python train.py --experts_per_token=8 --normalize_top_k=true --init_std_router=0.026 --n_kv_head=12 --vocab_size=6835 --lr_head=0.0246
Below are experts of layer 6 (counted from 0) of a mixture-of-experts language model. Rows are named router (the router's row for the expert) and show model dimensions 256-383. Each number is 128 + 32 x the weight over its row's rms, rounded and kept within 0 to 255. Numbers have three digits each.
After each expert's rows: a language model's description of what the expert responds to. This comes from a sample of Wikipedia text that the model never trained on.

# expert 27
router:146119169154130124114117120102138144115172148133208152147196133091100099080098083158183083151115188118141129136182082113148099061077091098179153101147191084161145184177068091142179130125110142141141138103141148099041099136088142123088131117133143106163152076167096130128083072126077118141152121081122122086162149055149155151093123125168217118139194133164123129152111081127145171156081
What it handles: Words in names of government bodies, ministries and organizations, such as National, Ministry of Public Security, Department of Justice, and Oper-ation.

# expert 60
router:164086169122097125118119156124158155196102113143138180110138075081126110183048059143203092129163166170134148133164102107119169062105127079144147135088201142155156154131127111128086158150115142096127128113116132132101128137072119145104081144116136130143143172157145170120116083151044085134126169103141161119157211142143130093196094164149172178136162099185101129124156123075136132120162
What it handles: Pieces of French, German and Dutch words and names, such as final e in monde, de, la, von, and taxonomic endings idae, ensis.

# expert 49
router:229179166115091111083155138099217164139125152158099099112173114129118091140134147101123112107126127098140140106114077148167120064117135123145147109090147146175111136121110141131100171157140166065121070107124131068114116118104105166107092123162120073102139085152139092142138102136132146089164127126097156105103195109146111178088165170149127169074154151131160109188136100139156186171162
What it handles: Pieces inside personal and foreign names, often consonant clusters like n, g, ann, erg, as in West-erg-aard, Hels-ink-i.

# expert 52
router:150172154132105104123099145107119147110154125111146175120137126088082145108061093141160097161111145071152092135164105120149168081125102116108156133134166071198181169162145037129171127108155139106090115094141147120083153130104104145084072135119161109081200132121142151121084110162106113152175161050168106129122138108133103129158187176159130150135128152190108152183106152062168141140144
What it handles: Final vowel-heavy pieces of Italian, Portuguese, Spanish, Slavic or Latin taxonomic names, e.g. Feliciano, Emanuele, Campeonato, -idae.

# expert 30
router:132182124111177103132107211122161148156093121083131130073132120081088097072150156097103086101150141149160094104098058130115130149093116128161160116111137081181124112087105126094137126135175168074157104101128179124132061123145127142090099140117141105099139142129167175152131092161121110146179161122082121065152116098133133056151113155149129088120120159138116145076156097155146140186083
What it handles: Pieces like ip, om, op, um in names and acronyms, plus decimal digits and percentages in election result tables, such as Winn-ip-eg.

# expert 22
router:165115134042117145079153153099199128209102138075142188103127165151116070109113071056103134157109159103137086123157124183138109174105107067169131139109168103217183137101096059115117131138119134141152109125157133084130141157100169129135125096129126164077110098122058169130166104148118133102164129103142087102094162083119127088123134157120160124155173095101136124158152082099110187135137
What it handles: Single letters and short pieces inside non-English names, often after F or St in tables, such as István, Fakhrul, Fjørtoft, table pipes.

# expert 17
router:195124181119073120093115103102173109143130205116174125084163138118146092152098102103157099146122168099162083093122108147098118125105134106181146166092136079097190178139091125157113145138152115098133121115174144090090125100115082125143065136158115124099095111095092163145142091199103150156106117102082154139152172084183129157127127185178185111131128179135143083139140103139147167152116
What it handles: Determiners and possessives, overwhelmingly the, also his, its, their, several, right after prepositions like of, in, for, to.

# expert 0
router:158141167128125123066128163072097176189095126080140163116141130079095127106171100132140171117140150079145142084166053117130141124084100046121163151102156115122128113137062140211131105133109180112142111157129162094131099164104140148136146130131140110094142121122102095117160128090114156135143170144112151132168172149154189144115132107126148160055152124163152125134148094146121155095100
What it handles: First piece of a word split into parts, usually a consonant or short onset after the or of, such as var, fl, d, Car.

# expert 61
router:115120160113131112125160116076222150107043122112131156150130131118115151115112073099174148100080167032213143125166135096085085135136142124198159129095164101116129094178108095139140166114125136159123153123107096100153095169118034165164142190153112109083161114105172134136076163114164145150134097110152124131157123128163198137111083080161147142151119112115128090169126120121147152151120
What it handles: Common nouns and determiners in expository prose, such as both, end, each, example, history, plus the ph in orphan.

# expert 55
router:145108164121117139131113133109080116112171136157131117133169100107064120135114131164111111181111111096182118076089134143201140156131109129101146150158182115116182151182095058122182127098147196071128132134158127126138077106115070097109086203133122104133155174084128165120031120177125111182131138122159160157160122150152133108160176153175144172137169101178109123198095079125100101158127
What it handles: Middle and late pieces of rare or technical words, such as ib, ob, ut, ten, and quote-comma marks, as in Assin-ib-oine, main-ten-ance.

# expert 39
router:119155127095118160071132101110130138164074147135120178094102092114112126145078120140211125129129194101133129143186105108153103139055117129120194104057131106122138112149075051107117160117146122108105127100160136125087096179109097092090132196118128137143132135119140165144126109161090108133118129134124205105178152114164110111176107136161183151093148119120110116135153115110157146133125
What it handles: Opening parentheses and quotation marks that begin glosses, dates, years or notes after a name or title, such as (1915), (country wheat.

# expert 62
router:118168183130096122097113149129178149141063169151105145088137143098157087137139134165107071155138201080186118113146151086112093081066074090143137103136121092083128144111140079207149186117155136160105123136129109052065080123078150196114121094206171121096140164133047163136141154158112114162141205103118167124116165119126123114166107122148112151077172145210137123145122143132131138135083
What it handles: Syllable pieces inside ordinary words and Indian or foreign names, such as ol, oc, pl, col, isc, in Amol, colon, Episcopal.

# expert 34
router:120131171139151081103103186127152094119142142095113143128159157140104140121075122133153098142095105101148095107153076159125101149103120170113179172124163062149119107129084153174160140026146171139118128109154156136147110124148098142156134152151111115127186116150107185136074103121082135175157114154120129065162146110179104115109144187152144140164137147156140115157095113140085128143121
What it handles: Possessives and determiners like its, their, this, many, and adjective endings such as formative, Official, mostly sentence-medial in prose.

# expert 4
router:164162158111132125085123121086103166186094195065125161092090131136087124126102128162152115167117170107163104109110101168099102110110148112162145149114135127184136204198118074128130146152161079149104084060135133121114109149115128145086121133142150098125148069168124211123109114105074116165123168108165128126122153059179157113128179125124161105112131153170129111114149098115161150139067
What it handles: Uppercase letter pieces inside acronyms and codes, mostly in sports tables, lists and organization names, such as FIBA, CBSSN, STOL.

# expert 13
router:159181193117118076107119154127184151137106205084116109129117194162065059083102128100120136167095131059156077133172146119144144141108115126156110113127117125099107190150091140152126121124150127149136077096163140096114082107126120135119136175132141157140146131152112132132091143145152151153164125127088153110163112088127139116161133125175133158104102148091107111116112123092135207143141
What it handles: Line-starting dashes and equals signs in lists and headings, plus commas, "the"/"The", and include/including.

# expert 40
router:152129208147124111082130139118164185133140136104140155099176116142154126114069157125168087129160184097147128087134107113151104095102131140094182093116157112182149100155065139152127151113150180153157111097160100119108102121092117187139079168136098103131125103189121143129102101146117152143163144094041169047173136122169135120103171107166108136107136154196120105140073123092126149143122
What it handles: Adjective-forming suffixes like -ic, -ical, -ational, -ological ending words, e.g. Islamic, Mechanical, phylogenetic, also Unic- in names.

# expert 21
router:185137188090114118119102156111175139178038093097111105105108143114095152115106097091114159198078106130132169156148126146142160121082078082194092177103121080130153138159097133179108184115108178107119091137102205129078122100086116156113164162117190126111157141195123162100107097121128116125171160133139136096184127075147158126129136151159166121156158174140096074148081126174101113196106
What it handles: Word pieces "and" or "an" inside names, such as Am-and-ine, H-and-ley, Stand-ings, plus whole names like Baltimore, San, Robert.

# expert 36
router:143162177097125091102153167147136119151126145115127126148135167091111146151126153104174126089100170129134107075139153150164156098118136068179153123078159077168135159146106069109112159146152197103174130085158163102103154128096084162083108129117146124080129059147118179117100129171114193194146114142120158095130190124109182117135144149116199165080167181177115144157131081061135183221055
What it handles: Counts and quantities in running text or tables: digits, number words, and quantifiers like two, three, several, many, 150.

# expert 46
router:156128120161135106125098103140169146117090140103090142093126118087112075123135126090175079154115134124128111073150133175158120130095078150120131176115122061158122146136164122155127106118171154102142114050174114093160153190109157153127133113120162115126142124119081155168074090113125113132226183131086138143117176138121166123070185138134181117128204145179100091151107109085145161163071
What it handles: Structural tokens: heading markers == and ===, list dashes, paragraph-ending periods and blank lines that start new sections or items.

# expert 33
router:176178143142154094132113188106102128167070120095129154055094154086113139105124120146130129135120139089104130082118169159136130093049135115131167147137173080131143154128125113133123136123136149104113119132126174117135105146075134173038127197115176099112110194111153103160146092105153157164154184082150153136159145157114182106143125094123152198078141165190139098138139125125137139114082
What it handles: Inner syllables of Latin genus and species names in biology lists, such as Pterol-oph-ioides, L-itt-orinimorpha, vul-gar-is, plus some Spanish or Dutch words.

# expert 56
router:105164159098099082091123157140169114193105162100162189102101140083141112087119144085148121132133150094163159075115121115166125111089073086156137117127158117197146125130090073134147135131135184121168133098146150127169124124099103120083087113128143143163148089118104183101115160175111168152128207084134153082165150121131157095138116104142165172080100105171118121143085052075161129211082
What it handles: Number digits and number words in statistics, coordinates, densities, scores and measurements, such as 2,466, 15.177, three, and five.

# expert 9
router:125133152086101161106110139103120132109097172146107121060140130108137159087149124059136126158056180122186160099129063137197105077093125115126174153077152112130163167121159033142133122093172154119150124133121147099059111129025113170084098128112135111101169125128077190197098115162083187117146115098089141103118152101121086051118124155203141122160148128134104136147110148092158096111108
What it handles: Pipe separators between cells in wiki tables of results, elections and statistics, plus semicolons and dashes in score lists.

# expert 16
router:151121079112143170082131185153174116114143152113136140196166179102137135153140138134118108142095126118136116156141119114143085147111062067222163140100145069142124162164147123113129201068153158093128069137134180156142078142147078122133089132153134050090198114121128143150097091177134110164129163091097117119176156086188137123169184116195146187062111122139146113214137085120151123161107
What it handles: Verbs, verb endings and their following particle or preposition in narrative prose, such as took over, look for, refused, contemplates.

# expert 63
router:138129137116133133122115150089092148164113124104178161117209135103075143155156079166210169153166195102156114113161081123120137122061126044147138134113142104134165166174091151186174104122134132127109117096143181126167152146089130144152099130117105130111161100137131129145088146097092154148125113116124159065136127143152192104099130110112159141132152140209111088143136090062130136110155
What it handles: Suffixes and key nouns in scientific and technical prose, such as phosphoryl-ation, rep-ression, mucopolysaccharidos-is, plus technical nouns like engine and treatment.

# expert 14
router:116191101117106132121125097074135110128117110085191143136135146085139163126092091130206127170082163128194131118128136108130085095149098142131112123158170085141164128124104141157129175126136113116186126142126105124074153166103103123140114148122150085137126112129066118107112080169100162114128186094084160111140161098185164150167100136151148144147147162158145147144102094084144174154124
What it handles: Military, political and nationality words in history prose, such as war, Army, government, British, French, and Treaty.

# expert 10
router:136209132115123121078138142146105104148093169121172174156063121088142074153104095159171080129106128124110096105203099166192120149077131100116176136128117077180150112094080096148161109137146122066160203082128126085101072173090091141090100153161178094106150076130129199153093084157121125119178110118144191058162143153135081142109102166173160137084135181138129091143131097100135183137152
What it handles: Opening parentheses, quote marks, superscript/subscript braces, minus and plus signs before numbers, e.g. "(m. 2012", "(2.03 m)", "−1.1".

# expert 32
router:104164101082128099075132120075151097178117148094134128135120153125052100146157114070127115173121144156112149085146093184187138129159104105144152129170116108151128121166110044113101109139186116073112103080161166129068153125082083147113105155194114084093094067126127171117107093149127157092196175063083186094104157165125159128120119126091204074092157158144089146136144107083140114168128
What it handles: Year prefixes like 201 and 199, en dashes in scores, blank spaces and thousands separators in stat tables, plus million and km.

# expert 57
router:091159134065169118121072098108139114094076150141129116084146123089075172085140125114163032169167129090164120152121151189132132056122156063139096124113135113204121132094108098133165166166157138107085085116145209072104152142121178141087115129126074059095190085180171132155113117159104218124144188113131137100132122139123158108108153170078129149090129170224142150130149091110134125187128
What it handles: Digits in table figures and stats, currency signs like $ and £, and endings like -ine, -ate, as in Mar-ine, Pl-ate.

# expert 42
router:130145123075075149081111208101198134147105139087117144140182151053131148095106087140191087173098099129142136064111161164152120075109132121135113148125165101213156174188141109148145181097168141143144130070167155078122167108114128149076122167146118087115148114135135126139102154195119159119170155141150117081137154115064131081184150150133133147153172159159123134143142065080160129111150
What it handles: English first names and surname pieces in lists and credits, such as John, George, Paul-sen, West-on, Johan-sson.

# expert 51
router:158160173082139148157071144102157111159074159101158143101107121150107088123069125087169144163132101133196109098107166172179131130158086130166108183115152115139143125155092076122132179126132137127151126094163145101123106156113074133147063156166136088107214138121081110137118110141123141106144145124138178111158104137106154118092121127083131127134144122156090083120133034096115056143141
What it handles: Inner syllables ur and iv and similar after h, such as Parkh-ur-st, Elmh-ur-st, pr-iv-ileges, mald-iv-ica.

# expert 50
router:106172217103076062131169165119166111100127169136147131135105139121110110094109130100169102073127130129136147116147047134105041124122143128163129126099185147130135099150154103126154115113158193110077096082104090141115127176065129135130123100162109065089165117159125196167102139142097140126176142135148145089165173122139204088163092157110168190148118126145120109150135098132112132203123
What it handles: Time words and date digits, such as season, year, days, year-round, day in dates like September 13, and the s of 1980s.

# expert 48
router:150120189123124100112152136093178138194116098108158160099117161121128102113092120096152094142096115089158093047124118144099124087073117155145118135089128061150217102088073118180078138142101113093165161079175198132081133137148086111133086160102169140104156116126115197120177101163099142133116146086083123144141154057169154108170145185164191155124139144160132104127128119143123195130106
What it handles: The and similar determiners like its, all, these after prepositions such as of, in, to, as in War of the Austrian Succession.

# expert 28
router:137162125091096125071118141115140138156127158126186128103129133112104075118100085101145095134067123098164106078191041128140116109111073126140133177086165138147155113119098136165147132042128159142149117082151194155109099081047118107089142069132130107157167097146100168132129114116093126161126119108111162092153129045150123125154112123148098155105179134158130085167134100155214186194083
What it handles: Prepositions, chiefly "in", introducing places or dates after held, born, located or died, plus "See" in See also headings.

# expert 59
router:179093141116149128140114114129195149098110129103172092094128135099133128126102110120186100123104173056111104117163123150136086125128195086134110172104213156136126116129058136145078181125141145133152117059094174132158133192119091163133099157214126099077116091165089153135134140149139154203098156129066115045125146139201192116123124141127165122132145101171070117154157090140135121158061
What it handles: Generic nouns after the, a or a possessive, often followed by of, such as number, series, part, group, game, season.

# expert 54
router:184196159142117100099134121101083162124098103100125168103144164099126138133105128118150074114135114119153103136118133164202139152110077127126093152175204096173188160139138139140093179086140140089148156171168173082090108191099085138154102100093162146162184101148073144128119098133140148150203179076089142124125099126099146120140128170121124139083140144126087119119097152074150098173123
What it handles: Syllable pieces with a, ya, an, al in Slavic, Arabic, Indian and Central Asian names, such as Astrak-han, Naj-ran, Khan.

# expert 5
router:169166117130142112103141153097159131255093160090117114135109197093088117094106083077198119146137143102164132100157073111130088117137157060154166127134119120138114081138122094148113134150145117085176113078110080143071111161104102120142147167162145128105123081098128163142144152132078126099174174117165159117130147062175158103150120136138157169119113165152106176142150068122141142106110
What it handles: First pieces of names and words, mostly a capital letter or digraph (H, S, Sh, Kh), plus ordinal th, units like mm, lb, mph, and ×.

# expert 12
router:172134124138098105095168114135140128142063166120157078099143147097127123149134073141124073149093134101094157102149132124150101070087132104136148125096156117134116176152127141166160193103127125086142073116162122103140121174131148156119087174148094146147146159127150118153091126096067160139134101095118149117183142113188137142143165131159170142087114149138114121153147108122124158165085
What it handles: Prepositions like as, of, with, by after passive or reporting verbs, plus those verbs themselves: became, named, published, announced.

# expert 7
router:128087180116137110152084093078161123101136169122129148141109111088116146144120092131131105143136196155179064132187084131158079107120127073195154100146164094136128115189116095172111168169169197108142130142144162072096113167153098158145117125178145116126163151139102157128084140115091169175143129147108115086094147105157205118151149138132117142087177097141102097155135096129114121119121
What it handles: Early word pieces of Latinate verbs and nouns after prefixes like ex-, pro-, con-, as in ext-ram-arital, ex-com-municated, dist-rib-ute.

# expert 29
router:153128144119121131113090137124143162150110129096081132126191113082073104114136100102190117154030091110115108105141099120117122122142136090180149164072180121154099107123035099156139201096137171106192104132145128120173102131126092137119075145151140085050160149117126135085121066096143133107137158117160153086165171104134207100090140118134124191068123141109143106152143140123142091179110
What it handles: Participles and adjectives after is/was/be, such as known, used, considered, located, available, usually followed by as, to, by.

# expert 23
router:151138126098142133094071157095106115198109154127182146109135101098153124093107061099126139178003163130103146115154102106142130063076137159132169119126172129116158146116127114122138126062126170089150142125178131107119121177067142108120148141115164145147121146151127110148100095196109170124134121115145184125137171105138137056137189126154191131133117119148072093134167143066139118132144
What it handles: Structural markers in infoboxes, lists and tables: pipe separators, line-leading hyphens, colons, and field labels like Location, Coordinates, Born.

# expert 43
router:185131103060138100100091156104124168102172127073135127127128178116074081074093146157177094104129177184139142098128121182189097113065106160152136189078189103200159158152085114136154116103155170108081063095221134118160145135106096117037077145133148085140178085125111188159030080138111132150160113158121143077111193119121134114138163200110119101137149156147126092110131099111131173170101
What it handles: Endings of surnames and place names, such as -ney, -ton, -wood, -shire, -man, -ley, and Street, Creek, York.

# expert 24
router:154149194097119152083126092116197135198165162060113170156119114122091128084116124089185118160147148139143108128131125123132128115147117072157177123146189102164149128182103149155116136145138126147131095116077148136118094166120090180127089121108137080103109078093107105173087110138131136126102147053136152112176189120135168094089175160139179149144191148193072111180100152103180123166132
What it handles: Last digit of years after 201, 199 and similar in tables and citations, plus word-final i in Slavic and Italian names.

# expert 19
router:170168130126143127118051122139158124224056148127185161076135126108117076119189140066122075129118145087183134135182060141149097114113132128159159215098143145148141141187110105172090129080147132084089063101149123107099099136092083148103133172142092084139077073128092190169116092091083137082122125134093101131137113096192188075152153128125173089062141127144083140152121108106144128169101
What it handles: Prepositions after "released" (on, by, for), table pipes, ISBN and coordinate pieces, and infobox labels like Label, Website, Died.

# expert 20
router:141067143115071067120102158119205154156088139045130125139155168088185091090092085159095076114152105086118144110109160111184125092149038161152104119066167091163177131126139094122189169110126150119118142069152113138133129130116084118099122161118214120137190148115148131179084141093077146117143151084114114095126114105099155107164180149165183140162094128168085137110127084091157196158144
What it handles: Word-final pieces of surnames and place names, such as ford, shire, ley, bury, ington, and Nordic letters like ø.

# expert 1
router:138143138108076091139150140111093101132130101105130116137113151099093094133135131133138126158096181125145113159143063162177124138115110078114158174132215108121123184131072078120143129141134115095122088074153111116094132175050118183084127106166134069074157096129161183139121086166117178127159111142124108086153116174154184131098132129160095127104174164167157129106121091111157131177137
What it handles: Sports words about winning, titles and events, such as win, Championship, Cup, league, Triple-A, in season and results text.

# expert 15
router:166107186131110105094117127091215157240149103150180091107080117107129091087102171082108124116125089134104117089149121131174079079122102130191111143082127115115133152100084155178192115154125137150201135061155151128084079129103096094131136149131187108177132139137128131167158106107068139117175137114114149103128154124130134102129134112119147149082121118148144120133121101189127168109119
What it handles: Capital letters or short first pieces starting place and proper names, often after of or the, such as St-ow, Fort W-agner, Bl, Tw.

# expert 25
router:159114177085117122117076136125129201172149151151141114120116155108104143122160130151162124114117114074162099112139117151119114071063121111147098140096116175164135142130051154140148139113124104159222079108141171145126142168076126108106166123132151135145091115150141143149163167111057110114133158118096184114113203079099077146185190134119157155092117105119134082107129119078174127185072
What it handles: Text right after section headings and place-name starters like New, North, San, district, town, Old, Western, also "newly".

# expert 2
router:095150165152127111137112149127132109226041168122113134104189105144114107076109117117180098174129161121174151124126088116111049124129095078147060122128161126125135132123149108160144140148132154122138145165171135102087153165075125161121095115158226129134129131136086147084152101126152144146171116113112204121146137116126161065152158104169181131100156103090127096189091145137174126144099
What it handles: Capital letters and first syllables opening proper names and taxon names, such as L, S, Slov, Domin, Panam, Cerambycidae.

# expert 26
router:157127125138111079081151135112141141146122178091156147064121175118130096083162101108105125151095106133096151123177098111195109137110082077168121117130147097149135135130116104171199105108185125105095073093083152149081113112089152181131073095175180110119176171124108145159139086214128118187140143149134171136205131085154118133154096154158162170111125163137175074184116113136146157175113
What it handles: Prepositions and career verbs in biographies, such as born, married, joined, represented, in, to, plus list dashes and colons in infoboxes.

# expert 11
router:189124120106095098105111120106093104140143135101168129092167106130082123107128109146184111135078195109167120116186135142146080078112163096124136144093175114225113131148128117146138168107145064169171126023187146044161120140122111180093109169151126076052125108105092179175063140101102128159125151165089134069179135124131160069118128111117093115169144139186121094118159102080159139162064
What it handles: Nouns in titles and names from film, music, TV, museums and awards, such as film, album, Music, Museum, Fame.

# expert 41
router:150148168103084111128132205133136115165134131103124113145128176129111091102136108113113138180127132152107087137164047155144079098125106091158210150164165102133151104134105088154118129084134115100088105132184097115122085185060105170110135108111172088093166112137103159177126157172122159146156123082163116127170118131205198119178141142162126162088124100123108163136109114114111149191094
What it handles: Scores, digits, dashes and table pipes in sports results and standings, plus words like win, winning, medal, victory, vs.

# expert 37
router:175163137082137087125137135082157107128110176112215105101091159084082142124069125099132117152126163036139097050222113112164096095109086050182122168135162137137099146127131129201132120162118122108144136130158150128094148129101102126098141158111150119134097094104148153162147085143061131194154158117040146066135197116100137138164117092125174180119133117131119071160082106132158207136130
What it handles: First pieces of words after the, of, or heading marks, such as con, cons, organ, pres, local, ar, super.

# expert 31
router:171181127087162114098097156120093117104103181096150117086083171108094136095119123024149151199114127158161101116125106149124074099118130092125151178158139123129123158128093086092171109165164095103140147137151164054128132180136107176104104084138113135101153131161088165149101127096155199130129120110158121111146140103165124102120149127117115155128164117144129078147140130093111135169126
What it handles: Word-internal syllables such as ul, im, ang, ong, often after T, as in T-ul-ane, Sule-im-an, O-ur.

# expert 47
router:134125136120149106123118111085126186111048135122194161075135140138104150137143094092135109129116082079177158099120156100148099097061074146118179126155157154104214087157116139116124218092128155155159136097170147087085058162096086127128093121130139123182127114135112106124140100144136184172147128107108150100132180103155176119154171115160116175096171146148116142104139157106127130172116
What it handles: Word-internal syllables like at, ie, il, mad, ab, often in foreign place and personal names, plus near, coast, on, by.

# expert 45
router:153147116127131121101089149077070191118143149102110200110167114095084140134113127129095096165180134093065169159137097180138094063112116090137177134078163103160165120163090141131134088143096094107094098122142100082143161096117089082156130116190105150064117143122165134132160122155126175130098165128111120109091140092128137090155136102103143094149150066142111137168105101130153130141121
What it handles: Last piece of a person's name or surname just before a verb or possessive in biographies, such as Les-er made, Anderson FRCS.

# expert 3
router:096182127070178144106102133105135150083027165101176120050145084111092133122156097113161103155155117177111113133135151112185079099129140101127101103147217110182169127150136115110171189124096167113108165150145139142112156087125167118083068156133129124072112126215127166108166097161113162119171176077096122113130096148115103110141105137208178119115147107155109128156160147078166108144111
What it handles: Mid-word syllables in foreign, especially Romance or Portuguese, proper names after a capital, such as Lu-ig-i, Du-art-e, Gu-illa-ume.

# expert 6
router:137104110080102158120078118093093132198089118092162168081089171108098049161097093109087136153128112113120090151118094129145120113084104082089204120149146125138137148134091084142156155038134131099102149123130135132101056151066106125078108114094133140117186105129086168131153133157150144139152148095132112064172110099147106131135205080157138112103075090140136101117143129105160100210100
What it handles: Table separators, blank cells, colons and short position or country codes in sports results and league tables, such as |, MF, ENG, +.

# expert 58
router:194143133088099101099057131105162127138066123123171152131134125085115119128137125082119116108100124123119077096144122144120020059135121116122125161095145085135145127133074118161169187118115096119116107118173136084118103121094087136130142189184118132086129119121081182166156088149154184150158167128131154141120150093110095138110170096132139143095142187171069105107155109107146092149121
What it handles: Second pieces of personal and band names following J, K, Sh, mostly "et" forms, like Jetland, Jeet, Jet, plus "chronology".